From a checkpoint of a small mixture-of-experts model trained on Wikipedia.
Size: 8 layers, width 192, vocabulary 2048, 14.1M parameters.
Experts: 96 experts in each of 4 layers, 2 picks a token, 24 empty slots to pick.
Training: 355M tokens, 5422 steps.
Below are experts of layer 4 (counted from 0) of a mixture-of-experts language model. Rows are named router (the router's row for the expert), up (a neuron's input weights, with its number) and show model dimensions 64-127. Each number is 500 + 40 x the weight over its row's rms, rounded and kept within 0 to 999. Numbers have three digits each.
After each expert's rows: a language model's description of what the expert responds to. This comes from a sample of Wikipedia text that the model never trained on.

# expert 51
router:431510494474530537511501424517493442460533424582482485454555492476545520473541479449540563520548573465463553571413596469555497419449464517537532508521506544491505485518550485577533526460454515
up0:460502439546518475533534479523414493558498502533511507421513520481531451541489402455497526571515584483535536525462565452467448504501545545492580488477522539492451461547494495537510503500470437
up1:533503541515529511485483476569482526505440571534469472532517480489492491464490469486483533558520558526543537511499393423481478492450504451512523467549518554535418488492443555495470413480466436
up2:481521540553564439487433420507452494554494498545487516450507473531510433493544493474537496498484530504481501568440464463558464474559566508530433503509553575510463486543577463554524527474435499
up3:514485464542537505476479407511479478550478477533474570477502544466463448453503496413491551538550443534492529524495508477544497490532520508475500498627581493493510464491514486504517475543528564
up4:438457534456495503460560502480546432547543496488519527519622454494497550523513448423538520545494520483495609567509470490428460486548415513493461542585549509531448471468493502497475551453411474
up5:466366493476418485508526526528493494492446456571462531451532536543500457493481395524562464485547536495488529494423553519517537408471463434494466475535488487499488558474518543512532548532468568
up6:548492442586531494465502442463486526552508501569436557459560458536550539518528565454478546475545503489462513558452582461481452528479492460531476497504541486600448468539569496492577473464500494
up7:483558510575557559575532495540486488500500547534466521513507457558487511515547486453456505476489459511458485538486513390489492532480426499542575478536518546425546430505547472461525558532464444
up8:499480534556583521560543526504475485459480486583477512528488432468592494462518495460501593459516581411521542488455531463531494479453429472510485479558503519497483522562587492554491484495448440
up9:541488557511492522459607447518476519461498472546500462407516524458574509456518530452535565570539515504529489480484487486509524476515444506461560529521539472474481467530482488457507529469438523
up10:437565557484546449575510500494473565534474550548559501463545474430536518456487540534472489515469509498531508514509475476508471536483456535482507503502529478475524456471487540473578566536518383
up11:466555507539542533561542470469484506503463530529550506510538475449538464475458559484458528499526516515454431533425482489522500464506595528539568526464554535489483478558526485542512496468520484
up12:472539444500503500466506451546530454523486499533458383434500492451530487504551526495511474542480488565474521515543477491497491435536546522432482465544486579480499513413487538507498526516504527
up13:475497493551503491473456464565548493498502524524434502521535543477456466494565458451537521498525546437544494487493534466462472440518537494556565520511509562532488425550520550494531536519556519
up14:419495541492505446530564509545514443455534528531437529545546503423456515468515497471477543509515484516507535495531528513489569470567465504439552472482504464563513479471503419525486466463423532
up15:457522411476471439512499424501503511476541526558515465452510501500482491457440477499495532556497512487489497524473525526527469442436519468460488606514474464535497482420533578513447450527554489
up16:415461465460393509478518469535469572484470427547441540518579450541567470479499517479510536520577568452448468499478576512542461434475536550483546567576503473570534460509503527415536531551536415
up17:393465435491527487498458522548524517439509468451515545470492538493449462513559494468488502494462521554460553555492523486512530543523454479492447529571527527490494517481498524563475552599530503
up18:477443551493526527507520411498553524480460495488441492443633509524472463499510416440509537527499525441435558462475491545505453474520436494492491496523472530455447494577576504492486541517520551
up19:499514493537450459461475451505484471552571429549512537528541458546506520510538468445520511454499566404527410570446596497484458458543488444571519501490496458501452511520524463489512543508459482
up20:474507503505510500485487526509436479532551552554475495511540497510517528476452489459519542519480453468454515493439535512536525423499506486466567514516541553515503494483570459512455481551480540
up21:509512485482514511550506515462503538467479450585464467521433468514543547539518443469461500513459498468553494503415479490532488486560499461523512456465519508378549497543448503546460527469534447
up22:515514436477526474558546462527467504460528530574483476453566559594542440511512508552494560546574514482499440514479616398529433478465504499517515564474601535574430534552549519497426455493426506
up23:487419557515473488504507483583535415480444532510418508488457508527455516444455480438468490522525474529515508483468552415526443505527459451540443555504500557447453410536551582558585515492517418
up24:527538490513540512483530535536546534510533445574435568452546548475455494447452435447500499546524505485505484511494569485486510480564542501527499409494471489446489517556441484437504432495522493
up25:512493558493459469527444482556508474519475438613451528497535507521526507478519482481453499474522546528508508489458498477504517483450489453501500378523474468468550469488557500547504591519451537
up26:535549547470533518553477433531477456506486550462494520455492532565525544511544468487504510525514494517446549465462524477561476522499516526461531536407463546474526504529541477474504471453460506
up27:475463492509494446525508493499468520468496506480568513477488514449496517528403506408491531476455513494489539517469549441620528444567544558546506503472583582518495541539565542458509483452492533
up28:518462437557535538473495421565484520473488489536427494559462442554485418529535493436493515530555561534553434518476450520519506535495552521496500489518459571507535523606518491530501496550462528
up29:473449453548545541459469429566547436520487496518499544466578522458545501552491504444511498558520524495516485559439569455525542542496468511480475472558558571437515505512524491543503536495523492
up30:558543517492479479465467422547466559514446508559461488495493452505521533484548505440492512476546428608404514532449416495491502440497462506450451535525525532510425501520485523464496557435564534
up31:528477429564528513506468459515480507502480456581469525474566511461535459431500477466548529530564586526413572519511480496530497493459480461488475530503441547532450393539551524440526569523524505
The preposition on/On and the piece vi inside words and names, as in navigation, behavior, Javier; also for, due.

# expert 16
router:488454510495495559434509488482525419498519494473496391467508618457461501445481548480512536479489539472528506490507515537488479490516529534522541521536571447462535496501532477439489539512460478
up0:552501480532549536511477512450583491499486438490408541510550477492468555560421498463524480503515427486559463474506494494545478478561545467512505531446525531531482453614562444523467520509447477
up1:508543464535471491471507543494503542541479505551423522459399524444461532464478568499514553498528507585544533468445513454503457439541440543503473473465553497430455506575465529478459559500497486
up2:541510514464461529489585587501523517524485462529433451508508504570526490508439473506479434594461480465471475456485463489555498516458524489506442512524503484457444471481520532473472534518541526
up3:476546475456579536468573512497523509478477567524431458501473490465569483494439609551475471557457472485530440456549485525462511548515495495544515484526550531488445514483535456519494501512462457
up4:524527548522501514551481509486592520461401509478491531565495477524526450425465510505473490522489544511523534474496536480487504506511480500485526473524435482425492433450529527527558558472479480
up5:520474435556470510490494506530439453468464523496458549495500479537540466500513553523542545587485451543514533526515538499514474529521442508456446475508508429479445498503524501528508542489453548
up6:415591441458534558521466518539498613501558553517485528477506523434502558478487544554551559527563474477517465551445478441479469489476550550459515534529446429461540499471459507484563504462463492
up7:504517481431539564420582473528493523535431521443519480516430477448475439444485490512560546486526480456510454456467550497466523463498510508500547503557527556500495518534525474539487555419550447
up8:476453583455514499521562509517554520564578493543460466441469502454526508528493494459570533464461532401511514541472527512510456537552479493481540491524502469520525527527558499465493556500516492
up9:507521450462442539569486482596528522546498520496504474584493516481421517398532484489455505458524525484464484539542538475526436527492454438479538556574464444502557454465483451481545516505505471
up10:460542529438409464446508421515483537484477489525461416500501518477480497494500504498434547540537452484478471491490586448553453541501542440498583496558492458484478426521511462448559545478479506
up11:416535479453496487490513466524512526394556468493487428550553480597515541504422492445502453494482491499515490519454453484522507526623507516501473499555507469459554544556500424448529475544470454
up12:453519503593494540578474451513504500451544506529533446489575546482489444423408450449446484446465494485505496590582510483495462528544513544496494508474490535501447527555482520525549496583434442
up13:606480438470536479511529501508517501459461521551397474488517540512501484486457517547504548463508452444503531510537553530493498457490506522465527469481437498424525413526570532541539461542424483
up14:454510520481511545557472449471497490491430474452466479482504517462495446502465506530485497551467556430467547473464513530471546581580474474464546561498533507438513493562513442515564460544473513
up15:555541501494496533474454462457534498522486520497512469484520473524449454501503491447497509522525476507502451506486571480432474470520517466481510617498549509476469510521495417513587507550464476
up16:509553515464476544407483522532464454495467538479442516489530579501446463517572456451539508459477522556397525493454495482470489556527571483535482482542532430492507541525497488464535521516552477
up17:479437505470543462537534510541506565478470492548452482466482479408499543547539452516476490537546495430484517530442451502469554490502476527543501526503436512491517551553506485540548502455479483
up18:506471532514446544473534443497586537479520502432440464535501468508503524496532516481457465433503465483506531520493569544485483408524536577477513593480446554448535423576481469458550580441498439
up19:486436480496548452539564579427491558431510492517515449545507476521506451538518451532452415517533522449586477444478498539495465409477537470420491424491473518422508487592495448471482479535470481
up20:530489464489515478463475463497527465509539472569476462479490579476524515474500602453499469457566475512532440560519507519448485405499533462508493571502496498443561502498523600449502550523478514
up21:518524477512567506505579561486496497555514446508517464502459514468458506546510552542474446546458413469508523524553426527490539475487543521434500494498471562469480475491515474515505546528441469
up22:504382502515466503425520467531489536538476489479502480529504462472489470492529543450489462501504543521544509404486472497381526502508469493482423472584468487443465490528507406501530563551472517
up23:459492563480491563483484496451461547520472465484493479390507552517505445541462545514474507542514480443423418536448539451418455486522542531474493488506503466480519490541428477480476492475547452
up24:442493541499504482474486475484460494519537480497507494486544508510558478499529587499559495521455539517508426500512499571514538508533465544520436444435523496472489537482507538504529426493433454
up25:489540524502444568434518491565489485395454550516458533510529540487531459483515492528407492538493567462541528510518535490528455460478583485547517468489491456516442466516478592474471489545518495
up26:469495555472501523437494491492542461385502529500480465519472538477400489547558522484547477479493517481528463579510480469437514515449488483459523474543497490565503548524479529521462501581448436
up27:488406474419474526424592497464523560430546468478454468520494498502467504468469496464485491445503517440481535508554511479461496504471500434455521451508465503464532550511486447546484537572433488
up28:553495495490537425613449472508493458480477507548478474524537535461523490564461594482494511423457488494486500475462468473503463500528508448527627518528578526535497535499527491446515528532428541
up29:489518605492516471443525501500495467451461523478486471564478538436456517461512541569444548452458516527423537517560460476491492466435529473496499454516508482521445515465448506538548501548429513
up30:476483462514509515538493518535527532433520502528509492538497487480507483512531504531465490481477442415502517509555550553537486511527462512531558452518460485543594499600481488448485542524525442
up31:514567471405548538492515534424501444526512469515534515469468481503471516516495512479461481423495471464509457468522529448532506490539552553366507464559510501517495454521500498481465519533526556
Word pieces at, ig, ang, ung after a consonant, often in Chinese names (Yang, Wang, Chang), plus boats, seat, Aigaleo.

# expert 23
router:452545544527556470481516493495541452412517420513553454465591476438461444461541454486502479420519491525459538508434550469521512496453560421467499523595498505483530546497529524514513551455476445
up0:566516437547535492579527478414521448443508492541536437534548480476445417528562499492473506432535528507494488486549474555471488526567469484511542459498536486512512517443516501494462574475482452
up1:472592513520530430467595491425460442535535523490470482507529507467357533548483508492543468480583481483461489463459521472460445497506539490465536475492502485528512432502434488551448557503435492
up2:557551485548523487537479505498578550402526440490529509449445493485479542511513470457554479491489585465518500452447479514484523446514578523481552487448508580427539505527539479499464491488510532
up3:416495538627595482494486514498409474525576545493515496466528505453570517449478519468509481461485562493477523493479544456439568455543445547440510553471478557481489482469487435531475428491518463
up4:490513476493454519528553457487445460523520411524526492500468464472483524562492473545482509518442515446512428489504584468506551464463485510474481517511556457465575523468562517494526470473456422
up5:448498583512495512461559503507484505503527472491543515574552481443452429547493495492502471487490495475447523431455489528489513460459519485527495478537472544462528519454496505487504502506415493
up6:435550527536552478489590457429542607508498539546527460445536488468539451463495527496506528484562514423471516535405519526557609505476526475514429556566471463500508500479510484453590539549517600
up7:441431499507570450491545450468455572524494504569449533522511515497527552537496433526496471495514517501480470539503515488511487567473512516471489487586540532551580502562490523516517448475525506
up8:554511428498462446432508505511538481439478523425511493495450533515475508569470520542505517436533524454574534447451504484511581488459555568510506457467504446401511579463475471510466526517478502
up9:501445450557527477485467517555474514495448534484495454480503525500462432514482561468471492510517518480504610513473478498528577561505512498497546474557532402421514520515445435471525554532510505
up10:424576556462473511543532488523512528484505482482458571494551471439401513576410476474479557518483497508484569528510424420471488541478420499500582523485431450517452416492507471546491484460503503
up11:473484494464486516449505479535531481503509486550460472548518440410524495484496486533523513490558509455549512531524604533473523504473512452508502440429504474433510493550509607469500574532462520
up12:494477542565412542498432480488490452523514529507439524428522559533524514432511534581444515515505420591521572497513483513459539473549427469593499501501510543503449502444480445562458504535514511
up13:469515478528534515477522553478477462562489538531469506478536542587463475461495428510437453439470471419454493537463526505504476489513570433502485553460499469576389476492483505513505501489509439
up14:417525502523512543552531430464476517528433474574451549515455493503505516542518523550449471484584476493469528539495467518397489473434507501491427484465466508481470505489501465519463513502518538
up15:565514521497567515535490485445500504505518483582552485473418551544584519412561582498488497457558542473425513490467495481509443529456527410524508403463514502501477485502430507571511484474488498
up16:476496538521505506481515420460522446476519592449494504482555475526519527510509529519491554448565404518533474453533513464583494487581516441504532533487481518414483502532518466483556515500476432
up17:503489444444548512477647522533583532464479524515493497529559499491422512465485552498492518475492510465436505479500554555483509539529529512504443479578543509542516446437588424549546557536452494
up18:537504537469425514500430515521531526509558492478621495476614538440511449496504521504421498561509476482513547463450503519480469529531558484475501533509551494505496518476478435523462521481499504
up19:460479471586439491434489495544491456540496525504509522491450481502462512562493492507485498526533554465537478536535489466420473453501591507505497573545493413457491534488460531577550456510474439
up20:466560578516539492488523514455528485443497502420551505497553580505506468466492504515472411488544506497471500452472503506511549538461478483548511483550482499482470558523477535477517600567540528
up21:506521391537472513427474478575481473552544522472478481529503576468449442444486576542514462537453470524528500505445515475527537555489485486454500482519508460546479483438506496542475508462532523
up22:562445518520546512451489414541470546485483541490467444516490459446522465429537522466459483483465503536499503522542494484494480466482537486495450513440491553496466498513544538494511538512499486
up23:518443493440538483539474497552454430462527566465489510491529487388514503469517491501452537524519503582467571481471446432522518500531589510453512511498478506452537515478540558441528425506472453
up24:413468517556447379418484541505477557494498456532535505514539530470493478525562500460469571473466473535481489460548506499578555479495491512467437562576453500487590506466516531508421531536488538
up25:542462519478511455527566454468599526458499480404461565470499504527559527487498452500528499449543451555376523444497564430533476495538511389478502473488456507472505552535500536516539521457485459
up26:524518525452522485557451530497525524435547521436510452469488456517536502551513436557543478427427476545521504517410491520489558474498473422524453469512497494531513567567485473479552590438435551
up27:486558500512533488564501597543505499452429508427460444526522434482478493490513534541488568493502445541491554490588491461507431463470538438505515528467524509509406534446508499457478611459496503
up28:504516532568553477504535522531413574499522460449511439512551503550431449478500455530538480554577526495499514535529484586507470491466504481467514492552484483480480518435437423460484529458452478
up29:491474455499450476433476550466539499532537485542458501493513500495463431547563486445495543515557509513553507638500432524447504430453577494493488604565577429534516387487447556574464497480522441
up30:579479414530557538533509468477541529509375492500520448505520477486479472495497455522452427512573550510535415427520451488530494485503571440492528518548475494503513488489517508571519508523484490
up31:503480540525516544406470510605458492483515484547426431425486543449571452526544570553513490447452618491474509439480539551525519513521496504483557448472477532477493565430566442439527485528479566
A bare space token after words like the, a, at, from, and before the bullet in infobox lines like "- • Total".

# expert 5
router:529470437498479517548553481583506439414489466468535406483519538460508482468462538488523520432500568531419546630463509474533525416510476480531505512542605473437552487531589525521512561438492531
up0:506477511430533486499467535518497531491479472566530511515425473514563508531528584483490511489491443501473461504456508513526448503492443531490474447510569498520543467408554469480509551427511535
up1:470509559524478547543535521499493545507411515547523437449446505546548461449495497533475422492517485467503480546429465481491491493496427438477549493490507553480464474498570536460489526457561438
up2:559539418482518526485504507547573492438482499471554477457592498438497450488542469513569502480527550513563471423516505466456489474599487504562452408491542507458445498538517548501482472552460435
up3:446545467558550570520558525516523477458572492500470510531545537522443490516478445428444480492498455614451543507531510534476485464535555484491499563494491466498465502512479460515526408557453422
up4:453507455514544508528558545538521518475545508428549525528478500472483511462470438419513454508550505537440557569558494437504524487465471538419509537481525453512536484528516548463511464498514507
up5:488499443541436431503473534530524528484495507501461500491489454504518468515483521535450601514522524450508483467460524535558612466532555542432488462504512458486514466556529433430523489484527477
up6:528531491611552528482416448533571466435495483501585513488539508546501526537482442421546514479491457553441525514565512460502553529498518444474497449515485489505479499493460506524484533568541543
up7:512472451544472475477518509468491480486449485553627524453535511472546522453558514492538533454525557516494498511482543474474574433511468481462453518469505489451538509483496496454507490454486557
up8:525476544465524454528521454538524486503519572532492479507513506490516528470506557496518488506506571555405562505464433485490513556498495438547468502520453490519550488522511462487541564563520467
up9:506521451476472518504461537593462552447494529439508481504519509435520492516523560458504477500503533597537549541500557573453498479514509561548523519506528489466447516499564502485514507448431475
up10:487571501488527528490478477407512498483505459514479459519525475441557513550536493487446455493480439476495551510497506491514569528469495479458499495460532488490559499482478463481516520458535467
up11:525479479505513508507468538571494532472464488524521519516532492528482512546432425502516530510431583493578502454469616486511527548499470503529460580523540467507455491477538454527549461478475540
up12:520499478465491583488530527480579428486474553482551510551545466507516455476503495438520440511463501470482443513467561531488526487488502451545520517480505459529526421462548524540520556543494523
up13:510518494514482506512506477549537464473497529574459470386468508518505517495479516469450461553574527514497511561541459493537430438554548546494439475501579463495491476584468489494561519483496447
up14:464473480481441529476516475521555482454477549474478556508551587485460535552523494502488539506414471535449505469540563568481504471480484479537455480499527536406484491463475448588504542531488469
up15:523478483501539507452485552485537501492540553485496476562465498578484575470467501434499414499544575483464526444508465492466502420513447491491508473513488529480485529587501520517496560529441531
up16:505549457522479465514531444519512542524540416499524476532533471543491500443407474525522505578476494494474548464436522512507452431508531471469503516490549500554585452468479549504517519486478525
up17:538507492503503527477532469515481495495473451467537502496504507463473466471573517555518558529479539557540532511402506487562492524495443447435555628567521478504478456391540490495532492501506420
up18:504451473594551503507463517495543417444462421499462544522459464433560515545552554431491517562498476572565485437447429470519595524517476466479548538500489513506551529501521515477472560509417554
up19:570467511526498456460543520498510576454476457506550517435424470548533494478483506505502556541529502480523551482565417463514516452462494473470450495568507508499455519479501510467483435442508487
up20:456479497534535448440448497546517462447426522493474428473529498482563472536520510444529471517521478521471509479480487457492580455450512483537498515459495515535488486515588493421487444503497472
up21:534502445513433478470537490509497512488527501460505483544493511508496493497472514477486556431574521434518565583463543427456591513481473514486463471562554466522476512553516494521546473466433506
up22:486499474550491493540564490526554436526441461513497537517573517479494577487550554472487492486443489513479504480439458490459495510421462508466434531449523529528525473504507521568485531508514483
up23:532490448602506530476500506544440513448466588444531457480496453477487476514498473504507524443517605499507561520534559394498514432469552521457549536490470536444481507560520508515543519527537505
up24:458458510622495530533481455567403439478555526519515433455502505545467451524429454561513504483481545490483522530472525480501492533469442479494507567443486475469528515411491445509457518453519463
up25:458583461496446508505514557563463466484534516510471515543521477470498496531493533528463495526454479542441446502551522553487559554527489515511589463530490486445598493527492534513477611518470455
up26:478520440492504469469555545545488660460510517501508483484531489497510503467523525424538480469481429514486526563413509479580483492476497467479475548519542515516531543595491443513579486571497455
up27:540467464564525448529504584497447515494454486509505456518505533480453484477469574503492481461556620400561493468478557474474478462569541512461504549482557501386488429519538476473516528510523461
up28:468534481476487435510551496572492462555515553511533496444554493501502516503491558441527554459447531454458546504520504499583447540507476456459523515584521533496483464493551530494504490455489493
up29:507506583399590511524510607560529525424456509464482531532523460479486467537494490446464494493505551460519483574513500467482454406503553509531545501523496400508590514455601498510521480489470509
up30:542585497521569590516466416479463436467543459505468475475577583509524479525455545478507496412444462458448498483508501493545465586468542510505528517499514561430506456423511477527547514567462526
up31:499516453484528462448545544563542427482447457558536502451483459468492499449563502469459437556500450448552512505566534546592460478557486509516501501487451516522517532493560499566506492491532472
The letter y as a word piece, inside or ending words, e.g. ps-y-chology, s-y-mptoms, Da-y, justif-y, plus -ty, -cy endings.

# expert 54
router:491488466449591494483512555452512496381496539559552406477540536477491501531441505488427484422475509525499521474478553409559451449518488543507494495539522504520480507543489537485597526421475574
up0:446520528519549515544548478548487486398507531445495564528448555494435509504495515509468536532472512514519514475461506501490492489509531525478485521510593485545481541486525467451537465473500488
up1:467532540577525492541569455518415473473457573517513433483455558521501496532514501515553428464448503579421537532503496513463504523539516591505506470528447534484531479511459519472548601517575445
up2:532504500540506508483527472457484510539446540511525474477504515491516512546471493528493549505460507414446378478542508482509432458516584496427499527509560475597514489526555530534505488501490504
up3:512479445485518429485445539637555491492515512528502512549527511488451505535544462469533526463534488484463485502470499491475457429483509437432510560514510421539467500549495551539559507468496512
up4:565418515562536503483521523505421425515514473515435478512574496501429475491492519501528569493493505568496486484476463511439424464560529470554492492506490504507512477503409506508497533460536563
up5:508501541554542491516472482559504480461496480487466531481461530429475530504512487470462434542472514499476477543500556491436556480529491500541559458494538458505424554454465484441578537448498591
up6:534538466457535532456500466421522549487514534555433488508449509530483419464460450436477438473517570512453465493510603493433462485528440481442487536530446456468425536547494552470504557577471521
up7:570461407497493502537520486482514491494473416577548476497515473516485465521489443516476430437444460384521486498555522476495519484528531531561477506539431511469554492565507534485487535496512378
up8:527493495448466466487506468528566497537530548498503476459537485557492487491539456530513520565533470444481503459462456447535492429544583528509477531517520553558469440540509533512539510440506493
up9:541501429551469519472505560476490505496501529494487475457458477452498586472395434480449497535449548473536466534563545465496488423516495458538552513506495481529521513549542527520604468503513499
up10:474507538535505470487604524475531549493483434496472479556517501527524438470489493506499496470507533448542474474426518555531483434495488433571509420535511534426520563484470479466545537488489512
up11:556552570479487482463561642426528514521519526547466541502522486518460544458449470519422443483507479498497497457499580491509485464513463436517548474491465481513497522483503524499464505484438484
up12:506538449506581528475517463484517520429508535549515482465455496566488482514501522464453444452475514431470507487433487477458438503471517562463530544504503603547531437452552530509517548550526553
up13:551513454535506532490556518474518538450518465485498429493522443508451519581480548471472457535508523534522477487541483529501578520440468535409485434530502503561438522463513487496452488488457456
up14:514545490482451549508487530455503444487450476475496485487515495519450550505457447495445515525507442551553570533522477494535499528508486504455485509513574492535406519478455546526518458439539413
up15:497519502529522498478533432520485503470499496530448533526511495487526505482508491507477524526453540451480446559503537466463440579494521430547562503527448541462418478450529463489568578454453526
up16:503480474491569516488494567464501521442496568503591502489426421523533499509453488414510518413545500593416599421487543431428505549535540470483478482493520450454512513556537503543566545528443510
up17:453474559485553515467498507460546514462511528413462442486465540523488533577524569533487525488470499542467548453394513492505490453513507534427538524557517494557491528478499433418527492448458572
up18:544554532527514502494514462573534556419494521498468512564571552529472507480477569471453493444446531467500490496429554474454484526499418550452518446580485517457436460493546568513555566446500513
up19:411503491487481490430490593525572456516522520547523471505464402476454446486484441505514468457517468546482466531492612515439461460521500490493520538462482438536510562500501496477556566471553461
up20:488518515479465577483451478516417546433518522475488496478482541569487547514504456468479418467523508523562482491468465480486494489548534526472558533480462519428425559466460498532562482521453504
up21:446428478511552431464491525490437516480519551525544494564506474467523526560548575553449553442491507399548501489479477481509482445505529533440520513505521506485448622587521458499543472491402469
up22:579493462518518522472502494534519567473458512485515510423455578451420487470487448485486509519521592473528574448462537517536518572510510534466498365555497453520545527472502485489572529484458479
up23:489545559551544481460556485506579460514437422536554456502545517485483499466436456468462499522457591499499470387483514489507506541528522531464525458460482540464502490544559450567594526457559534
up24:505561507488514486467559550516495476467507432504487491465401514531519582552489501449562438450557498486496472457405516473496447561489437495525503461556550550460538457531455481422597592486515527
up25:395525472417516521516518572480459565485554509505454492530542544448507528504491448511436441459467534516497487444440510530517501534502543504545549535491521429456470578462531567432488464395478498
up26:532501489542476556479541544507456483445522488495568513465455580465480462493484457468530520503469477506565545494488543484500499504526521517575479474519538441479445478496484494507461496435431516
up27:491524496536453497467555519528461522513514462568466495462481538531471506431434508493457508569472450499540533537443552538581469492532517532467477441550504462572415422463487536414513501509524555
up28:474534424447475439499496576511419486482518522464497462507475568436497469524561512459520426496578558495520590534480490438502509528549519561484437529503575550466549565468492521503466516484475526
up29:472469513530560453458466450459652547494485517460520563480548554465498499489496528513429488475406480472533547491524522510454465471558487485608479509520523481467462469455562574495530527537483540
up30:435519552492534482484562506468560469458484478456503497552473514534431550472433452457506486481500470412463495573507601527480519492500466515510538496550492464543504509509541541436607453528501500
up31:533492573528525497474545537574540431442462553460471485546471549494527415513526434549493481468494490467477507506392607490502475541492570571446461443542484459519539513511546553505462564469461446
Mid-word "il" pieces like Manila, sterilization, similar, council, and single capitals starting acronyms or words like CDS, IND, Tennis.

# expert 12
router:517516576489494486470538465483555517443477479482423479518527507450465542458495455457448570444487562521493547484440536465478453543494475478509449548477596505491502577555551493533483550436383520
up0:532548488447466535471530514490426498498459474508490476528463566548412472468484461517561417474476512503477482521471558519557554483431497517506509508484440477538489527473453512497461553546485564
up1:507557508474536547497468459569565484530523474510560497476587554548500533465506482532507557480533472484565560495420534583426513471511422515504481442513555514489463486441492509469473517556512578
up2:495523518485500440494469457474522472488582506532464477537570492489461532550531503575508504499511495537542466500501481505510524498505452507544506474430461506530467526486464548532473544534478488
up3:563525523462464458416509502543490485484473504427520386511490520400545501468512489452501591477548549442459512487555565502510555466524522456535468570515531460534500559525476494534475489540545581
up4:507547417532510496513555506545473537500464466551433468465457510456468500493458471536482440516527512508581634493551508499499575513520502487510518540476566485474485450437600483483508439555506551
up5:482498540551523520517490447471483489459561492471525603465453455558531521516536488470539487486482520533471439519561413445525560490503515524513591496548539443487477477561530487540522473456541477
up6:492476530560562459476539470528494444551451540506467515560486491526514487467541477482511514548514472503512463482565544501493489483497490493454448492516467509436472473468559463482541578452501467
up7:563531590468545448497508556459495450483506489528525519441452514472459482511527498509463524541523498444490481462507552480476450472550483544489410508519526519466505461488536542518559513502467497
up8:478497567479514440468455477473469456465470495501517512514478539521456527467432469485443482446520490459437562469482457536503466515477421493453424564523495437533461505525446514566519485516486450
up9:483460434515465530469500496508546452489504541490515436518532453439529551526527555426494440517510458480516563470499468519433494470503474499495511542560481460548487517495474540499451516503437489
up10:515487527501467493507513480482520514406522455428562530534527539526475445520596438470538452513563453457530452481513548492456509489549559544525514490497496451521477468520521443514572541530387602
up11:472485504473503424474561523570551471462505528548446509448439484536495430479606512487490511481525556527528540556545533592403480483517484518544465486466538425565476502510502441525502573486465495
up12:480492492502477527487451461491498565511554502472529549553521551506413503502586468583515521455547542526495474526481431481518484466491504453550521503417555434521434552530468445489433509448496525
up13:528467521483493500504448563584502475549486530473454498505478435487518522459479559562465502484603409483468545608517448505483509490536460454508448452444478513428438573473521551477524471438528503
up14:457531394488480510490422479493471516488498549509442408496552541495539516482486585509482519491509449462544544477515517521485455563561515511449497488573475485477464473517537548498507496471532474
up15:454462483465513452544483509500532505469465508492543543469467502422554529580487555521483539442514465450529566468467468476505454476574447511484520487476520463458502502503520485409468542454479492
up16:516489539486532452540573518517494503491448501463482534471421490458426479507412472484535532493487472466477527528437548371472561501477536571540516492523501457533573449501522518517507504532508516
up17:560528526526546520488450457453540522548548451497508533483511545493505541477496543502492543526460538491436601479546448515454456455486568512451481426490526540512478460531509413464438535509528516
up18:544448526501560498495524487419480447543451509534497544458528443483462476467467456454508486521518490540528474373566512538503417452525457496545413513499520479536463573516531569475475487525498488
up19:457521509493527525530512500548463495465475533556511543463488503457479488500470537525447568497478458439444524468501529575517447473475460459530516483490504456495452463500481436558442511532528437
up20:533435538474567481503519549543432487439532470587521466531450478435425476468553454493514491520511474498433467498550471524497548542495529453506470500533489517548569473489532515534428514447461515
up21:503567476470513485562516544438500542423482468496521523504556483497487576520519489497552443481527437543452430528470458528483428451518490556456438563558513472474561473518554563523554494473549497
up22:513527477461545509537424513459484495465509543445477488522494454518546488467458486513505541446510542537536617488528502493527515526514500476434507582475558508492453563514483535532502466463446556
up23:476454556481511463501585449564471507466519540434506465495456442468469502458469592478500502506532485468488500456449488476525503440422544499526497385526482470582554512426547524461486529448487605
up24:534527487509542503455446450556473468434538502549545493541439483492570473490540507534503557470556495474577472473440542544464554524507510413480469501473497555449519512561618506469470495570445485
up25:503462463485532528482537518465469459459475534441506583450452481467557498482472480530517517468472528561467465540582509541550546411431448502596503408516513511528532585529523497477535504512403456
up26:467501502458562507419446506552521453491532415478482460502476490503502475453566430526500476428530438441452461561597475521451494538540470552496606478445517520571509474536440558478468470487541481
up27:496501507483433536496486495437487534411499503459511552582560490491543464509464533536520546471505441564495477576547437556459487456469499470507561527526533520521438463489543484424528537430416537
up28:510497473542481525475526450509498545457537564406485454461517537473476423524532395540483497424504467417467518478507471478545523513538480503527512444542542480440518515502498530520514449439541487
up29:509510492488491490483491534542531482530437468442437553455451474519501471473584541453445498518442551620500517506522490586506492390474448493454450446539465461515442504445539548531474544515455605
up30:444554508455507567505481526545567542546515504544468412513546520543495523489506492511458466524566387488522511456501500506471437487548443468485498503472542465443464482498446485475572459432493517
up31:479500561460484556482542508442455516521494440556525494476420447515505458465511520552518489515478520461507446502513500488498498462451531401461462540482482543517474451558492486541504532516463492
Bare space tokens between words, mostly after verbs or adjectives, such as "viewers tuned", "got admitted", "has been equally".